Experts of a small language model.
Size: 12 layers, width 256, vocabulary 16384, 37.5M parameters.
Experts: 32 experts in each of 6 layers, a sigmoid router.
Training: a variant of Muon for the experts, 273M tokens, 7873 steps.
Below are experts of layer 2 (counted from 0) of a mixture-of-experts language model. Rows are named gate (a neuron's input weights, with its number), up (a neuron's input weights, with its number) and show model dimensions 0-255. Each number is 128 + 32 x the weight over its row's rms, rounded and kept within 0 to 255. Numbers have three digits each.
Before each expert's rows: a language model's description of what the expert responds to; "mostly gets" lists some tokens that are sent to it at least half of the time. This comes from a sample of Wikipedia text that the model never trained on.

# expert 0
It responds to: Standalone space tokens before numbers and years, often after "in", commas or table pipes, such as in 1965, 189 yards.
mostly gets: " general", " just", " flow", " man", " ", " special"
gate2:080117100078133141173140158140171087140179108131115160128134115140100170113114101104115193139140118184070115152096098121146136133088146071162134176164140105172114199132145088122189025105099154200162119153169183141127166118165154167153099154157006128173152144118137134129104105109126116135070132117103136155143118188138141094141124141129108123127156127128183113152107153203119043113134111113129049127149136152177135181103143110089132149104120124158107192118112148160138128115151114103143118134097121183169113089101137086141131085104094117154206067154174160198159082122086100063151114177163134162173138141126101120114124069152081157163147142121088113164098146107174151141119122112142122140109091163140125130161135159157071132093161146127098120148029140127131121117088107
up2:142148126148135125119105159134182147140153141077133116095142124112149115095102135070025147065128118130132111100070152106145109129121148157119146158107146073185101178137114110125150092073094169132109081126158136145118104144128136076072117127149060116132144136143143123067066109112155176105111150093192161149100138151156094096087105139085120132179114109139143167084094115123146115141121171182128122076128123170156144233121062145108102145118118069138131241107152173147122084141098090060132136112148129154093162108101134104168076110133115103096176095130134131178161043130026137134131170135155143154135096154084112172083119065095155163157136133114094066159125118116161137177084112087104146104141082133124066144183141091154144141136150156095145159131084097092134142140149148
gate3:160157079174164144133095140134095123090148138096119182099177109099124182096120178152068141085082140168158170075201127098143091101127125092158089109130141109102157084149151120138169118173127103069183077141130118091114183163084091156121111118142144122108159111120145085088079109124186123131123154134092188054202120163086117162146116154110130150092171129117117102129164115140135193099161146195128095124202168136098143156155080093112105141119136151084132158071104165121203138138128178122190118115157073089108092109123101119114146153137139185107124130189138120108137163130150115148171143186155131136082069133116129189118153121135110044126077172140139077148135126151196143152153130115111132192055081091147172121130110126173125179079113108146097123111135173112139093094110110
up3:116128184141178111099176101131184059161148139174104152105147148090150141182157107115110125095193139104125155103141108170093144134172156133085177173128146130173141117196105135088117102164140183171132092083104125115127095099122144136089145136140164091130151097136124149151154139127125144166179178093169091102128131167099103105116108148072162182140139136157028103112178121097153112164114145145146124116110098129131084075134118116164125142101114126070118051144129118165109103134120132133164137187090128150185213158129193116102153111140105152138145061186143121120140150121140141134117147129119156162154157126110076127128052072179049116123153133116080132148147145074112132092180148119085120134033130114144140059188146109158137174156164082123130126085080171199155118073170109
gate4:113123176096168092100138130171159206167129074147144129078097137111159142129109109161046148128101117138127084012147137131144099127200164167099111118181127122131145159131133100128102102118157078197142140113178113060112183169191163114101092180104122097162154123141127072092071123131139096178089079147170088144142191158113127144147142090151095221172137125145137164087141147081153152102117147100083150110175121140157137077119107162133075098107124119181120099067118146092129128130140109099129065140142107150108168143173098133111131128105130155129121106141098133132135174046139099097111153118135099103157142150123045099130126159097152094068136117115101099105130146148122166139101103161147127095140160153153098160123088133141142124106126174189159120117101173202076175111049124
up4:116093079180127134141111058128103110127115100155164099199129044117085116180098115118136109090094114142158060217105166167066133103102116114107139078137098108155082105174098138099179102130136146167131097110105118164172053065113114125141092105141134123101110117110110177159190124174093145117143180191176151093109126139169114100146135170055168087128168090149142078169152174177138092102090164161146126130191122104119169149139166111085170122110102105058139098171118110139148097149113144152159142088107105160117135101182130095098119111116110094137182112038134065114149069147154158126126124122140147108091126135155142156114113126091068088122098146172141184168159095075089122146158104130125128169118100124115180147088169126105134162165104106070111083118097092115113110124161103
gate5:160127071146065130116195212158131110127145106090167154211122095083109054126107151138105189120116147157122123081073181130121128092092121167141126085131132144120118120105125151163120118138053171110092026113130135163124094149143155111162078172088085154142096148120156159126100175148166154082144153084184173133112118143092117154123140079098168158102136112149142182109063107074105176110152154127184153121090131110196168126131101124124148152164124141124144138100095181114087122094138112115143099174128074112096157180112152114086160070104142126126130108130134100163140089178118127087062194164185114094165149132098144107070125144070077150105145171073179142150189113124128134130112175118163118168145114073110115100079091126136131158126163094152149117103114082145142177110109156
up5:118173117135137141126115161142084162161182146082154151176055132144066180170117078124155150182117106196139115118072146096099177137126122158187184161106149110141133180108170130105179189139098143101123063107146126099169099126070134051092164152093130106124077099100170087101091144178115113137120145103134211156161213125116091109125106053097147112162166101110081161137163096058134145171126154107109143133143177135185085091133151138129109085104159181120151163128138095167174158103143089187114153093101125109140108079079104138170123128178130160122116098106117114148131140090128152115105099161152123137167132151105130114175130097120168175142134174147181116121055111109182108092152141169140127196164091101109116092165067122126155144162163127085102164144118123168127151158121145
gate6:098136125132130141114181080105164147128127114164103155120186138111154107151113178108119118096190139121106145099199142039146115119172121108102113080072097129066184100157123115054173082158157141100078120117077158087119171158181128153176135107189159119179154185147079102162132162128137140162217075198069128154106094159163174163066149138145138133089098126120172112122179074132103113202133130169167120088163074143120192117126112155154133164121133140153115123151153171085158166110090105110131111208149088133109058122123096116105152091169125107133118107116097121171101108160133103108104135131088102123142151092138143062138140129100133085131020127134121071091119154121136223096133095098131145159152126125134156128126155148144163122110133119129108140100092116137132137116122175
up6:112167139139150133085148091061117098176121136064075131134120115160136139115136160118105070179171136051150191074134116116148148162180089152072160164081114128145152090134094118079202088157145166151125156127071153143142115128152109118126140149137085140205133124131122129155185185127115163135191106175123112136108111128112082152146145148132190127145152147092193085099079131126100085167182104154079112093097146125163176153118124139086102123062151122146156158173189137114113193171121044109114108100119107190170111126104157125169133078119086090125119064121176115164078106123110095094092087171091165053103151135136100121075144130107135139148134139124154128094080169142122198104120123111189177129133127085119153166092161144108172112101100100136165148158125153141157122163098173
gate7:118087119165104111157147102174164157146146138094109161165117109143168194137165076121145102112097119124130096071132161142071164114120106176112193141132078146158118139107148145165191069107165150119160153096135134185112117131154152132100149130067121151155142110110098065147071146131154122153070155094051141148192161107163112132116111115114087091081166134180134162110112141180143163124118154080134117137055079103121096152142139094124226136166147123173188168123156159107104048118124128121113115147103152086150110160153155138126105046183111051080140154133094096138148108124128135102141193073137168119096146156102072129197136062108112124074220183103128145118115161160080126117151094140125107148108127099145087087116157139120093130157181161137110150163141175101117124131103121
up7:124164163114124157090096130109058130142137140169151112089112125113118102148125136120123145142170130134147141143110094064172101140140128125139039096122127082118137122143125137096022152146048091102117150180125102111133100177137093159151118119151119096118102167169133173121156137171104152126111121180178114118049081111126132130151123135124212143129100109093163144143146125095123115109154137184133176181207147116121164086120111145130033136119117125103089110103069146122179176153119102096139140119169077171090183105113086112152109165095149201202125074119164140139124144145084142118107060146106052091182073116168188112089147133169138110151088084168139115157162157126152153155095135113123105149170132123141160154153076100163157150126096130119105145091115073168152118085187066
gate8:125072133148157097110190153148103071070071145125117182160152138098186068167183136091104137153094145143149131131049113138105120124121114156085126110155144118112138106109131101064174095084094172156091169146118087122154104144189162152129176165153122101096157134130088184103177128134121133148106117109191092100187118146087168118178097107156140187145096098171205131154160177159137135207142138109197068166139154122144109131117092128134129139103178120111077157127103121152105154127139078158161110104108141114122111117120129107105140211130105134139126132146169145056117034157173142083113102101111116140145075173175147075153102071084134139139087048079139158148124140105106056115141105125154144161141121105137139079087102126136141112178156113103100093197154161148142147117124102
up8:133040143162129113081212161154129061069089151117101171148115134121189076171203131109128183154104149150144113106085141137086114116136128134092142129172130109111119153112129081073175114073142164139088182164097088137128111180205161150141153134144109105106173103145106170107168146129133118141111093085167113090179134166089150104181069079162131195153124120173210165160175161120162145152150140145171036198163143139146127123153101110159116128108159143092084152127096118145118136142160111124139084135107138129120135164120165127135134193113102114112110102182156126092129038150162128066124099125103086118130072140188166089137146058125136129149102086073124156143131118134101050115159134124158127148142086109145149084116128104117128126160162107119110108168164089139148083136114102
gate9:086161131162090139163161125143127121083152201141139165135139159089098125101101174141147136106168086126116132114086113165087143075126096172144131142173145128129165171151106090150144144145121083155119138120129137136088121175193146087185117133136147123142113178101092156135120132184159099175117154114135121128238158110142157157155106146122123078119112172129128145132156133147097087152117080156103134148162084104124140119110128130162053128137135131033145180108128068200127198068178062147094078097119147093132153129073139148095105108114148117153100139074075159069129138108148122128159139119089139095100161096165123133140149112144136164119062122147211113111164103139118065029117171172113091119092085149152113101139152113078138169110157062139127078176147209098156122085106127
up9:136166113096090151099084067108176132157141065083105151071101107182114140175129053083122156132084143143131102145134121183130136119147148072086171123129122113171095159111120093105103151072126146136158126178146124153124167141058118202164119128096086142143110065142166104095167122148082157139134124069138076110072095131171097139115131159135072165103170167105169128175087106172141078040140170131129153101121072128107139120121133114086189104124128116112096102175093146075113089125109160151135116127127100123117149105165161106124087101151096106099155109196126061181139128124135152099149089127131151104134110109156128172172150038134154141132175196089082151149154138124120146171123108113154189151220139107116100161102125162139123147169199139142113187103111094157109159156177125
gate10:099139121101080154127142110080115166112111118129086068187109081135097082145091158112103151114155132124142107127138157170073130092132123105076107059068195136145154112113098112114085094065120198120113095103134139177130102136098137071181101157104113166159123155125160154084130100124137094154178144136128107177109181112109131152125165133156139135103120075130118143131118099169108091155149193165150111067150178120117084119100074152102088121156129159099098111081126127170082041115142060173107142133149078178141132129106118104105133104132129093119139092123099067194138158082088140135109168105157118126143080146116154057081216153148103114127099239129101138127121124166136112140142123088152131167065173107105119195132105150125097138057059089158144117160136113152133157161172119
up10:126169159095210128133146079140111150168169131103115115088094075099083163116145146081127128085131099121162091151166154073092101050125095132143060167172122147177112166095134141166151121195053191108133143213126081146116137113092125122171155138121116096062118179169196083091073197122105145098138179106123150129172172120121147118105183113101134105096138153203107106138139108138118099127083144092124157134136102125113087141143153135093128121107123128103151095104152111122121079104147142111129032139139120057112103122153184083122138088120056169096128110107145124102136116167107111128197146134149095112049104144106112057095133127144122104113114119070184108180147120131149076137107152110160166113143122117166116076060080133137095117088126144169138139107116108169118136127067136
gate11:080108093110135158141101128114181135122081153143121147171126101152075117133119142161129171117144119158106124137125135133135130136119118128113156119126101108210230089112131061109170123122193195162114109151140125111140150114124135083142163152149111083071136129134087088121158131124153131124117153151123150183080164157112137109096125126160100151109117095136189145089160123083151067138213132179167082069106090127126108059112140123159141165123134140129223140153186161189141166137183113136129192153099126124195102138132190135171128146118119187111121063118146159146095118141134123118151155181102146108098065148114151113136162083149124099125085037105153150151085125139111104157121190118124091156160098061095128128091160186109085133127194194153133138116112089124135097109124030
up11:129176102131147141107101195135117122133094127113105134169124135147115088155110202155157214088137112157093125164138121143133194095099136110115134132128117081167223117107101168081169116070161205169104125133122163108145139067131124174136108144091101086101140120124130106136139102139177127162139158106087145158100140152101121174117143116119138123134116148151119098125144138091146093083162153143139097105058137120143130078146117095179115123116143136105142211138198085160195096155161094194125163194140108128161114090147217142132155135131130216098123120140128119133125176162130145103126153147108134188113074176137132089123150085148117098146102108114138165132119130096120206123092192131128138129149103082082144119125181189153169102107158192130177124126176120123149026085160067
gate12:148131146137124130137112094102114078049164090158107126117124146075072097099150190165050095082115143146140090143142122130081094142106160112175177160104130158125139100105122121131087151085149087117157119160104136112108111074123097149133096083099145132131103143115130178140129150115113146149173101119228135174130133136113163150138122155139078079119141114061146129118125108127101129169108143097173057161047109123144154103097150139090224123107111151107200098127192100171194186163111061113155141118122156121143077131080079112100149053171139183105125182149148159146113128167081117149084136190070095115080155129136164098132186125168162155085113082165154117141085146141155165127166113158097147133170104214129129126138132150123136120116141120134159061132078099092156107100139144
up12:129118129159135133141069120058117077078173096143087129095125183079109041063105129175080078090138156144148083132123102115123079124149127120115183150060124149128133081065118130160093158095167112096168140141115130089099095106159121159121122098102166108150110155120131173094159125127078111078160117087195125137131132146090173105108129158145098149130137050083154149100122093146106139175159086099108099145058118140123166126110127137076209156107103148121179130115161131132190149157132120098132165093148158137123074127067090110103153066151143122099157188153157212106118176170100080141081134148084106125111175111094130114126150128147163179102122117169191120145113140156140135136181085122118134130136146216120141118151099101138102119119144075106189097161092176089181095100105168
gate13:081182105126205098137182101084154163128124123082208105137165123107121131207129163120115109131109131106123152154129146168148134119133107089160129054114124135104131124126126093147162145155169117128136197195113153064122100162087123128129056129112142106082139129132140082145115162079149099170156128169167108149108115150108173127087152112136145129157134091126103123070114117185110053124202110072112162096118165157087088216090143164149100117079103121079141093122137131119191107141125136177190091150156145110091168090169135073117116135126167106138138116151119026124142103079100145174107164171093161121166116131127145116111102152127128136099149110116098178097121149162094087044092147128091129138156162152122118137143144106155168111159150103143108159154089188152198185118078064
up13:194113102139139170186120124221098069108141149171073152133071106133101068088143196115126099112144148171138092106084133115097118156127125156137112179142129143180128141064137152082092087134107149119114088138102101183147169118140119112072222114093087161138100116111124157137119122150104172169132150103090141099122134088110113134191100131106124190108088154155145105214140107103102160177118156149144114136171137100167189103145094119095144127154145124162101145175106150094135182101138130083059175104102121113169145164084126178143143130116147186123139123117131248129101115176125125104163119133137097174102127133106162147171158102131182051115137164150105090115117108096166150143120151100134090138093128147092128122191091139076107116144103146113131133146154086078096065134185186
gate14:120109138137097152210127125119106090156054174139153090106140189149202096179085118126158097113137122143061075118111106140109133079145148136146159145104059099141132076114105163090166092160123133112154156173117122084139045136114118155064159150070030122122141161153079110157151130162127098138157119106189109125130080101078145146145151163142164130185130113129198092141134146120123138095159141138148124103121113108133151086132140140182141123142135145084166158139118178119174143164178113176151104195139161099106168125090118137106152128106069165117171153146140133090134140159129127142068145154148177117223096156081140158107133177153068082136109109128180098121082125128054125108113162130098146109128076204132104144148166146146169107120176197099092140078143157159159107113161123
up14:054104107104179127129139146140114098169037130182148071123151151162183125184121067112140152133156157163074180122159120152116129130152143141106136123111119113161199076135131107108156073147092145100135121144107144111130088109147113124113078149099096099170131131121139126175145114136150129163136126128166144115111118113088156166079158150117184129158189167160135162194189126189155148118178103172159142127154166138155139105105117178173092167214121183098140143158089165154150155130120097213133056143118101119129172144098142099078123169107059092145166178142097113060112128146095149143056128152142107131187142137124131141124105142171133158134126153116183112108127139152088157083071136149102131170144064160112159142162196156168165128076162200082139137074161112154157098132112139
gate15:131117120090138099123116054147083178110172178108144109107113123105076183096134117122143109132142102107173125055094166131178086073098084128114147161074106132146139082156146183130099119187143110135128193177124142120156122158143128106047220152133115142086124195121101102131145132156137127101123099147109098125174110084084145104145123098086118077118104119139162121090126137131150134118121128162137171133105179110110105133135093105081136187159132129213110165130101160158141093152141220128118076128183187098082090095101052160076104185069115100118119069132115098154136132076127156113153145203158085157201129160149119132083112132153108137119148163114100121143189115147127105140101121135147124123128135129101108215139160130156126107089136139157073146113202131121136116177048136
up15:107163129106108102127144152136100105118118107126164120069103109138095175145208176147137104178124094089124079112151189094107100112152120147139122125096083118093194103162143154070185094091157146133119104154106142072093130101111114151165135095158066142139135105142110056094150118100135137143144146115152057150074134185133155168120162106130200158117141130128128087104140098091127151137127107126102058119156156100105142106151116108112013084119133143120098119109148164077182163114112109087166170199081181128106126127116136088143156162101101021125130104102059161141160136148116150124169115092115123164119151118089166101104120117123153070088118136169091143108122109157117156062111110145115085097093104173110123129118113146127109101163084103091162166040056150111103160076199102
gate16:117141120119066164112152099115136146181122092094097104081148122117179150165149058113152137115149111125094156109106141141140155159114139092119135123114103182104124128127122211133085098057147144104114057097108120103123139151123137174188206104099057106197153141139151081146084150135145186074169102119130092139061093129102116137115166160168139119135130159119130174087088123066138156157125175124037119135142185134110146184146141147157157121141146098165057143179095101089194199146065087135125124196086066148172164140181091116159111086125112090151121151103127144127118060130158126158082101108178084129193161121114139141128130161141153142134089096135183135121097125082140173088123108131142147092142143124129111109163128134130118079143172141185125161095108167090171095115107184
up16:159123117119144135127112139122159138127114191106179093128173178137158198148107000174093191113162145101217124101157134237142123110127113145085113202117067108127098119095109141186135138208137101098135126133115133133097156174126158092176134141142072205102144121107157134116140097159129118112115157122120111144187184130135109140140125158107117122119135124149136074095132187134137113109121172109093120106156137109124164038147108104143085113117104105149120149170117147130136107141127163137113100204138135104121141134167120079132158115173185178131109141164120099098144107073103090094117168186092133073168098105140107124118127064141132066088145084123130078152123127180121097146133129137153131129148118152172118137114158131162157144095180151137096134127161148147118081162026165
gate17:127125081198117141088116129168144139093142162171109134118092098146136131146111141128158110092160166113101128114132150224170092148163142154114139127139105132122110122147134082098167110106085125135115088130133066146097052139186157086169121104082087078108143123154153173177110074127124070067145167112130098171207126128097110108095133131136072175135107119109125076151083144106134081143115120127097100133140174110126113167137102200149054106087135115159108117110139103127112131117082128128103139135126174126157175140050160131074130100053132106125146140151133145119082060111161162152151139133190110086154156122142165155176111145111127124137147036108135097166113047167143160078110085068161144184148072152133120130062147075055076109103069163122108089160135145134132101079140125
up17:125113099221113157096129126166155155072152195169164136089093075138126131143121107142136120099143162107141132154152140217184096115133129192106137096144079131095145106176150052083166129124065128134121089092109051129096060154119100085118135099126132099096142134146163218170102115122110102056113127111113118143168134111122148122114141109132129136133122099082129094142078155154134091108117107136104094177184142104106105161128133217139047105092100140145116087103111109113117106105115131176123103103140109138174162128069089157095135099086133118096119149140138174093101066160182154161160134162164111101142147153092160133154114132152122137144122053118132088166187059159125138059101114067138112152148084149112117161095122061083095100097075175144122088188125113100118132082131129
gate18:120129116080149165163103080158091158134089070170103138130145079160100195121144114089113102131149090125085148178102117121127097141115134075126142116185060149136081140129133101146142133072131154127131016103162114208133101161080115117078153114071046151121077127136159150188152099138115155163130113125104130110068139142117121109149105129112130149110196130158074139069086157142122185082132112136095163142126123136113113090104132175149154120184145116148125121152184082155111166103169135189124143110107220144125211027132149151097094181120122169121097181134134177096101140123120104155127183162101174120144184115120168171138094152113081068126211151137146176147178171139121073094125136120136109138153120152125140083137135123096097098134165155133166121126115111114107132140123126
up18:136074098086114138172080039140103132097132110159152112199146076145094177108051198102143096090183147116096150172117063096084156151117133121148126149136077165129061154067126122111164089056159179111103103125067100167163093172106119102114135121093068122170100144131148141156116083104129152142137144105140111079114090144077126153083119165162144118133155168191140137106081183111124181117145149135103125148158050115123098087133146144168198140221130140189150139105171115176094132112174117186112141145106144152097177106142124100104098150087096180145124107109144150106113132147127133129094220161092150095169171103112120135143125208145099080121174089106120108087145125136152116137109147143133108161131131143107154072163108134071087111142128127157161086122135123104149133122098147
gate19:149172151159087144156106150147150132157118128132147146110178083118095093165122146132139100119148117180094144129157168166116131086154134166125141138076133088109183132074074131100113111084190138195095151075137103079149109090178092193093150152112162099135154115152187087174086107146174183137108113117132141060050151148125119107151121095139160086140070152051146085111138114093123100195127149127106137129133181123159143162166133137161133107166125111133169143154161144088164133157119055134149220098136102156076105124131142108075137199122154143130122110159077151157099139094179130120085076155161112147155154136097154132142130146136082070085099111155176127093129113071147097163192096122157116098127081057147129123185147164112180141152062114185126085105154134126136151071181126
up19:103108117109136116126142081112088095101120141108077116136119181161127178135082106117101165132114143091194118111098106082148149148103106115119100106171118165162116131161179126135137136196085098067146091159100127179094130133083176030175119109147113139103117120138095166115165140083084057136116107108100107164147103118140151185088131135125109149124133099163142145117147131143130152080095109107146128175133085164127093110096127132105159127098146109120097114076043135194109114089148158128132034146093165093184140104112141134144147111140097096106131110068145113128175147161073147104180164088097117102109110094205100101095115168100176193183115105101111108176117143189098176098080164098074139136119174195093107133097093071144051130132169147098118189145091146123156105175079139
gate20:122127139098116150143179074122083154221130129133079164140219126112148138155119211104112115192108124094130080096153095116144136103124180107117135103121110152172200144098133074095112078122147113118148149186117187167124126102187094130115116082128041116135128151158112112142112133080148171135076137100108166130114123079122138107117140121129096128142115093161167094151116116144142171058139131108123178083181074047119075184140128121128110173069112106169143081162131171157110163139176153158124189158149114132179121128176109109161148187093125109091161127101120114101098162156132143113146149113203119102116114144144092151070157108099161076080092138142119134148180187175106185132097115104123152140095081129110120105120164098181143141079122186156162148128098167181149154077132146
up20:054171175029063184129139076099039163099122133132050144156196116172075182176115164153127181145111152149084106137171101112121128135142121132130170110087145176190121085169138048090153125106161153101138139154116194133122167128194095129111110117161118146145135182134180130120095105072162114124093141150091143128122073140133134069160153167127170133128157162110118152146110122165100104066153129156124128150097119097168156079165141149151152156133138081183132129111158154108101103139139114175089167149120141114177156092143155121178148097129184144182112090107109105071120152108103167091154096111105160098162149129091094111138167181133145164107103130151124124098102164173128146138184115102134097141141162133118119069137148116125097143145094194069144134115134104163089143050154089
gate21:151180182075141131149116112121131121148157161072138113146140079101153112134080161106122116101108148113128129106108144128142147161125074155150195156104171141163135129164140108081126118148131139139150184118131142130091021173136111152070110121125130085108138125150182104059124119153091090134160100118130141102084147137137160159145128138088153174095129188143118162092184086167100127152156113117107092142161154113158050146119149101147214106159088176090151136146119152070188105136225102096160113156096155123120148105151136135144119151105113112088092154108072129143133139157091137147178111136197119167118127085105052086123097125166129126170106196134144137117133136141082214128027128109104124143110165072092147145117112111142054102102168113171115114117169125111159178063201134
up21:119117183070125117140063128122131090141119165097152119161108118146166114169117144136071138098071149152127133106116136119142149190143076159125194168085141134166131128149132114052119112186144132144152195134149124133078100145150088164062098103155144111116117134142158086070125126125102136200161122158115187071111170116128183149155126126138142146080131147166145188122174103163112135098173163131086083166127127106148094157125134065160213116157097167093161105130130173075160120154169106113166170085102183115116120082142139123182118159109101089091125164101090106182152103139091111138134091130196130199100142092103087082163103115171110132148097203122158150128117114130112209127032132129127103141102166121095123164122099098144093100123127104119112096108179085065150191128173126
gate22:132167155150106130149162124125033088131137164111087103190090138122082116160167135160161112075177113162117141144061113113143148120085148190126106163162104126110128147111183065123060118108123143141174138153100138123137101186090110029150095151122123141075122190126142098054110129155100097219106157135132135098085137111158102155161134078118148146169129098148167095104127138077119179098098132080130142102145133137124122139138136134147064122076153118160115105131133149115102089140120091076114112141101098170143114144187138129173116079190115108134105098097120163142149059121097079123142167123078099077188171153111117076081134108123120151097111165087099151179108148169130208141103137135155126107102099168195177098070137080112115141108036150133101142117152100138168147134105083
up22:158124125141091132169147099170113091121148140167093107178144150117120132159195129141143138129128107116186113124123100140122133120086121190053131122136119075090131143134187055134107132193133136133196110076082104131125142224184132102118131149148094136124140168147117140110074128126050124155159132131166213097122089117147159134132120104096175110141170099136129142161147147128121089074107069092136124157106192148121100118122112153066110108125111139081102080120123114095080114149130059075135128136122114129117167076175107152147143091169118056111110117109088134105151121115128102139110143077143117141147167162104130130180135094123098120084080156081092081159111161159047202099120119116106160100121133224151161096149140105133121131065066177063112065122176149091184116121080119
gate23:155090121124073105184100114115065127138111151090080141096155157166124161100082079111138141121123173155143130206140120140120091162126142103076169161188105136098154117171113111087217157144202152137090125094091167118128077101111132252135129140177088118114144121114134127143117108119134185141113126111129142119074127153105102134179150107137063077131106127141158147062127137099167124181184115099126135111059146087139101144157072104155152093212132130082139111191129105164125181132098086089129170195125121111120111131107115107087085087129131130098137100147160153135126146176081164142173132089149150121107129071081113154175130143087139105115136095174115142107124072104111137146115183127123142114101126112162109139120183171128170117147109089095144082072148071106089056107181161
up23:050144132162121118134154092154104099099140132121137110066120118092144094175191216126130099194130110092096111136154126069132156114116123151074091083100191157130219121157128148152161111081171138082159167154129161052109153098067103107173174137059206111134134154145108052091150135127118142204114148133109092118107136129123145121096131114132170133150118103156182079106126141124139157146173111118165065077199134146134150202100136157105158143144142106096118143096116135068093105125155151104132109130109068118130107109146074123116125132129114165119108099114130073161134155122115141124108155135131156095155096175078108206173106124117106172137059157122107176128089149140132122108130116129143145142074118128066151147117147090130091147102192164103086136123141168125176160130227161
gate24:144104170163067174144127118076079100129122187117153117130132091130164149098145122083075125102160101159105130126141100116132128153145093131154085120126186125157170107211142151177118186148115182170168127129125168042108123074141119150147109117181183155144138134122145107054138131128149106168113156066082111125154142090116142131130100136080127054078076127124110156113145180092104136129146109121113162111142182134100123110130166181111103118118108121117126143078115160099129103168166128116101143123118137136086142056131144145155170101072146122145111136044160172163139162111149087105105127181093139078145158109166050124125078124174120178118137126162115173172170142242119189123143192123139128131157118114154172081151120097130086128103087054145171186148165115143062133100160124
up24:141131118084185135113147100133126023179134102125067136148059042099221149166114184194156141155146110080205100149146162146087124189143118195111146114082136169112126113129176150156124139109146089098161157173116099160149081113140111122092118108132167120086122089147108126130099114139106128111168144161127113123112133156099129105139148146118115117097141107186128134133112127088126182099207161115137156147132109136127158134130055132106120168154116108144154166129080112153145145132183202153126151142141175071034077112064131159157103114125134120113121117117167142070148116113093164126187114147119132172121130099213120108195140137146123150117110114106122074102144095174162148151101108153099130135141116056145095076068162161161106106109190166143152153086134133101068095124150131
gate25:182130112134127153103123111164182088159161149116080083138085123120138134092130110112097166140154134137190132116167085162049126093108096140098106138167166112149122088136077135149099100188072093145112055151165137138107084111198165079163127159174106116047105110071109058180096124104113090161090111142088108138171128136127111153129148090111131103155093147136135179112124121075121169137173090157106146134084139148130142171119134090125122162134156124122107144132123154158155161065138144225151107075131089135160141132101163200128122150116147113153089107097105101184102195148196121088149187085114135169064109155138169147095116046067122111127167172120110110172114139103115074121068144097136133150109079142099101147156110149087078143142161132171133131164104115092117141073130061
up25:210137143142146140093143103138136107149111150106080070147129101030110097099172100102088149139157090074105085168158085153115187111124063153156091111123181117214109135164136164129092136122105085177113140085154066142144107163165148156097083141123044087148074101101147133115109154126141119168105104124143136174140127126152082138148085097100131106148089182070058161092096123118163132122157098148144135120094131102148117156171117081176075168126120101168119104150127179149199135099115155182138168116127143140153152114065142147138099084099160134211145181091097144143148139125107136125162121110124130150152155132070193114063086091085171076115180157094121176116126144137118105103107160124097125121120126149105108113134158196115069133154126091164114089121128146145143096062125061
gate26:127066108103156103138192190090070123168143189128107121130209109151104139160167159138118114129107138172130143144144105110089137147179110160141172141151126132088145112155148144127165109129100134056115208150150134105169098089171142159060093109131144114067073133106132067176103161127109088116124116127218154104155107091137146124176097120145128131150140129175161189070094125156149196089155146100146146086150140142134154092122137125174147098106173124113139139158113138143148102157142126170123215086164125168118096105114118162119079129113074165085177167092095154105137183197112112165146128100119139164134062163204092157146139119153097135184096132135152091128230131104157110152143144115167121181100164061138127109092124084158147115151112177162122080145140122141127193114114137
up26:130145134122121129158073130170187134103106078132176131140067171091116101110108124143100152147155110089102127113106113176103113145071182163100120099102162135130137134094112109131147127136173158202145084090123120147111142158104109125133176152109133131184183108118197182093111132089140164145166160121077091160062179174121076141132187113125133120110115105099054052157142131115122039185127124128123107197094071119152109150151161172094099189149094164106149109101130104135091155084142115108125037163148079103143132142161120115137142145068167120142100092113160096165106117076164157085079116161123084117147154100046132119097111107121155094074197096125131147095025117146121142101142157130103140148141099176106105161143127148103094129090117067124123159102097161094159082148129113
gate27:144153084159141186115041100119091120149141129178102134105138170123118135108120164099130112099130132090124168147116135120093205131205112089103069141127059117081160112122112174165149113137126130184095143146129103157091125147151076140095155103142120099158084113151113046101125146109172103140097146069137115135048101088108112138069102158156135166093149043155134124065089105113111124165146129157121163160156192118120137142118097125089164140090135161206125192098090083163110220123076141120151151174113087159106051144108104140116116173115141170150131104112106078142126159133099105151125138060171135163191112161209114123147120114103135071124118154096140158130156107071135134081090146107148163167181124096127115111054109101122129114114139098110093073103123119170093125141132094
up27:103154129058145115058132069085082070136114121098100126178129180149141181136093147131143121165137142139151106150097116171173115115116091139162061164048105101138099093146132061132082099093172080121107181119123110132119153133108141129122081178082144080127147160139188213104193094108158126127114116173167100123179137098112120128103120106156133186140121152107149207117157199064146103081129166171104156144134091122108165078139129145172150123178156115149159150061090132153118122158131127173126159151128120137121108213098193109149135110084117233151124076129155102116132135102118158119153117097117131141136097131092083120109119124133107184120088152135097107111118133094158148142117143148117107146113076137128137137172171108121083148056091161125112072114083098169149124117206077
gate28:117128109183101140150162104113111104127133070166073097070131103130123106152103116108100090107143110089148136085132143255083144095121083192104135081145150148132128092146119080133127161097184098105148119078164146151128170087072098104156098088128150109134131135110174149113187125139127044132163083194122106114091089118167090137118134151118150133127146127134131121115067144126119074162116159143105147107092149119124137111135096148122168148127101087181155125105154071078152128095163138125133127102101115116168121119082147137191115136079116098137094154147079113078099102117115110133121069167093150106167125090083131165072144134154131133150146126176101091132156131172141131143170129120185083071125144229156110186144131099099071130127161066131107069154146189104128096025161185
up28:106090104166179155175145124145128113153064120089077098119159139132130093187146075101155143121167111136124140121139153193160132123147136157138187128091113141149057087161147072171110091133206169109124100175122113140136147163178127088141090129098145145119143153148125172081105127146104123113147135120154158198162113111137117073124137132100167127093164059157120107159132153145154151086139129170092145075117106070133212141116127091058141192075133188128080095142116117088102142122119160075102147090078130105114090156163046111141106086103112112094113128120151092134113153040108139120107181092115113152127123146113106052156120108098139207149115195115190162165125126122130127072124087073172096165102192106082164115132121142121069128116115175105151149180110152150102149168135115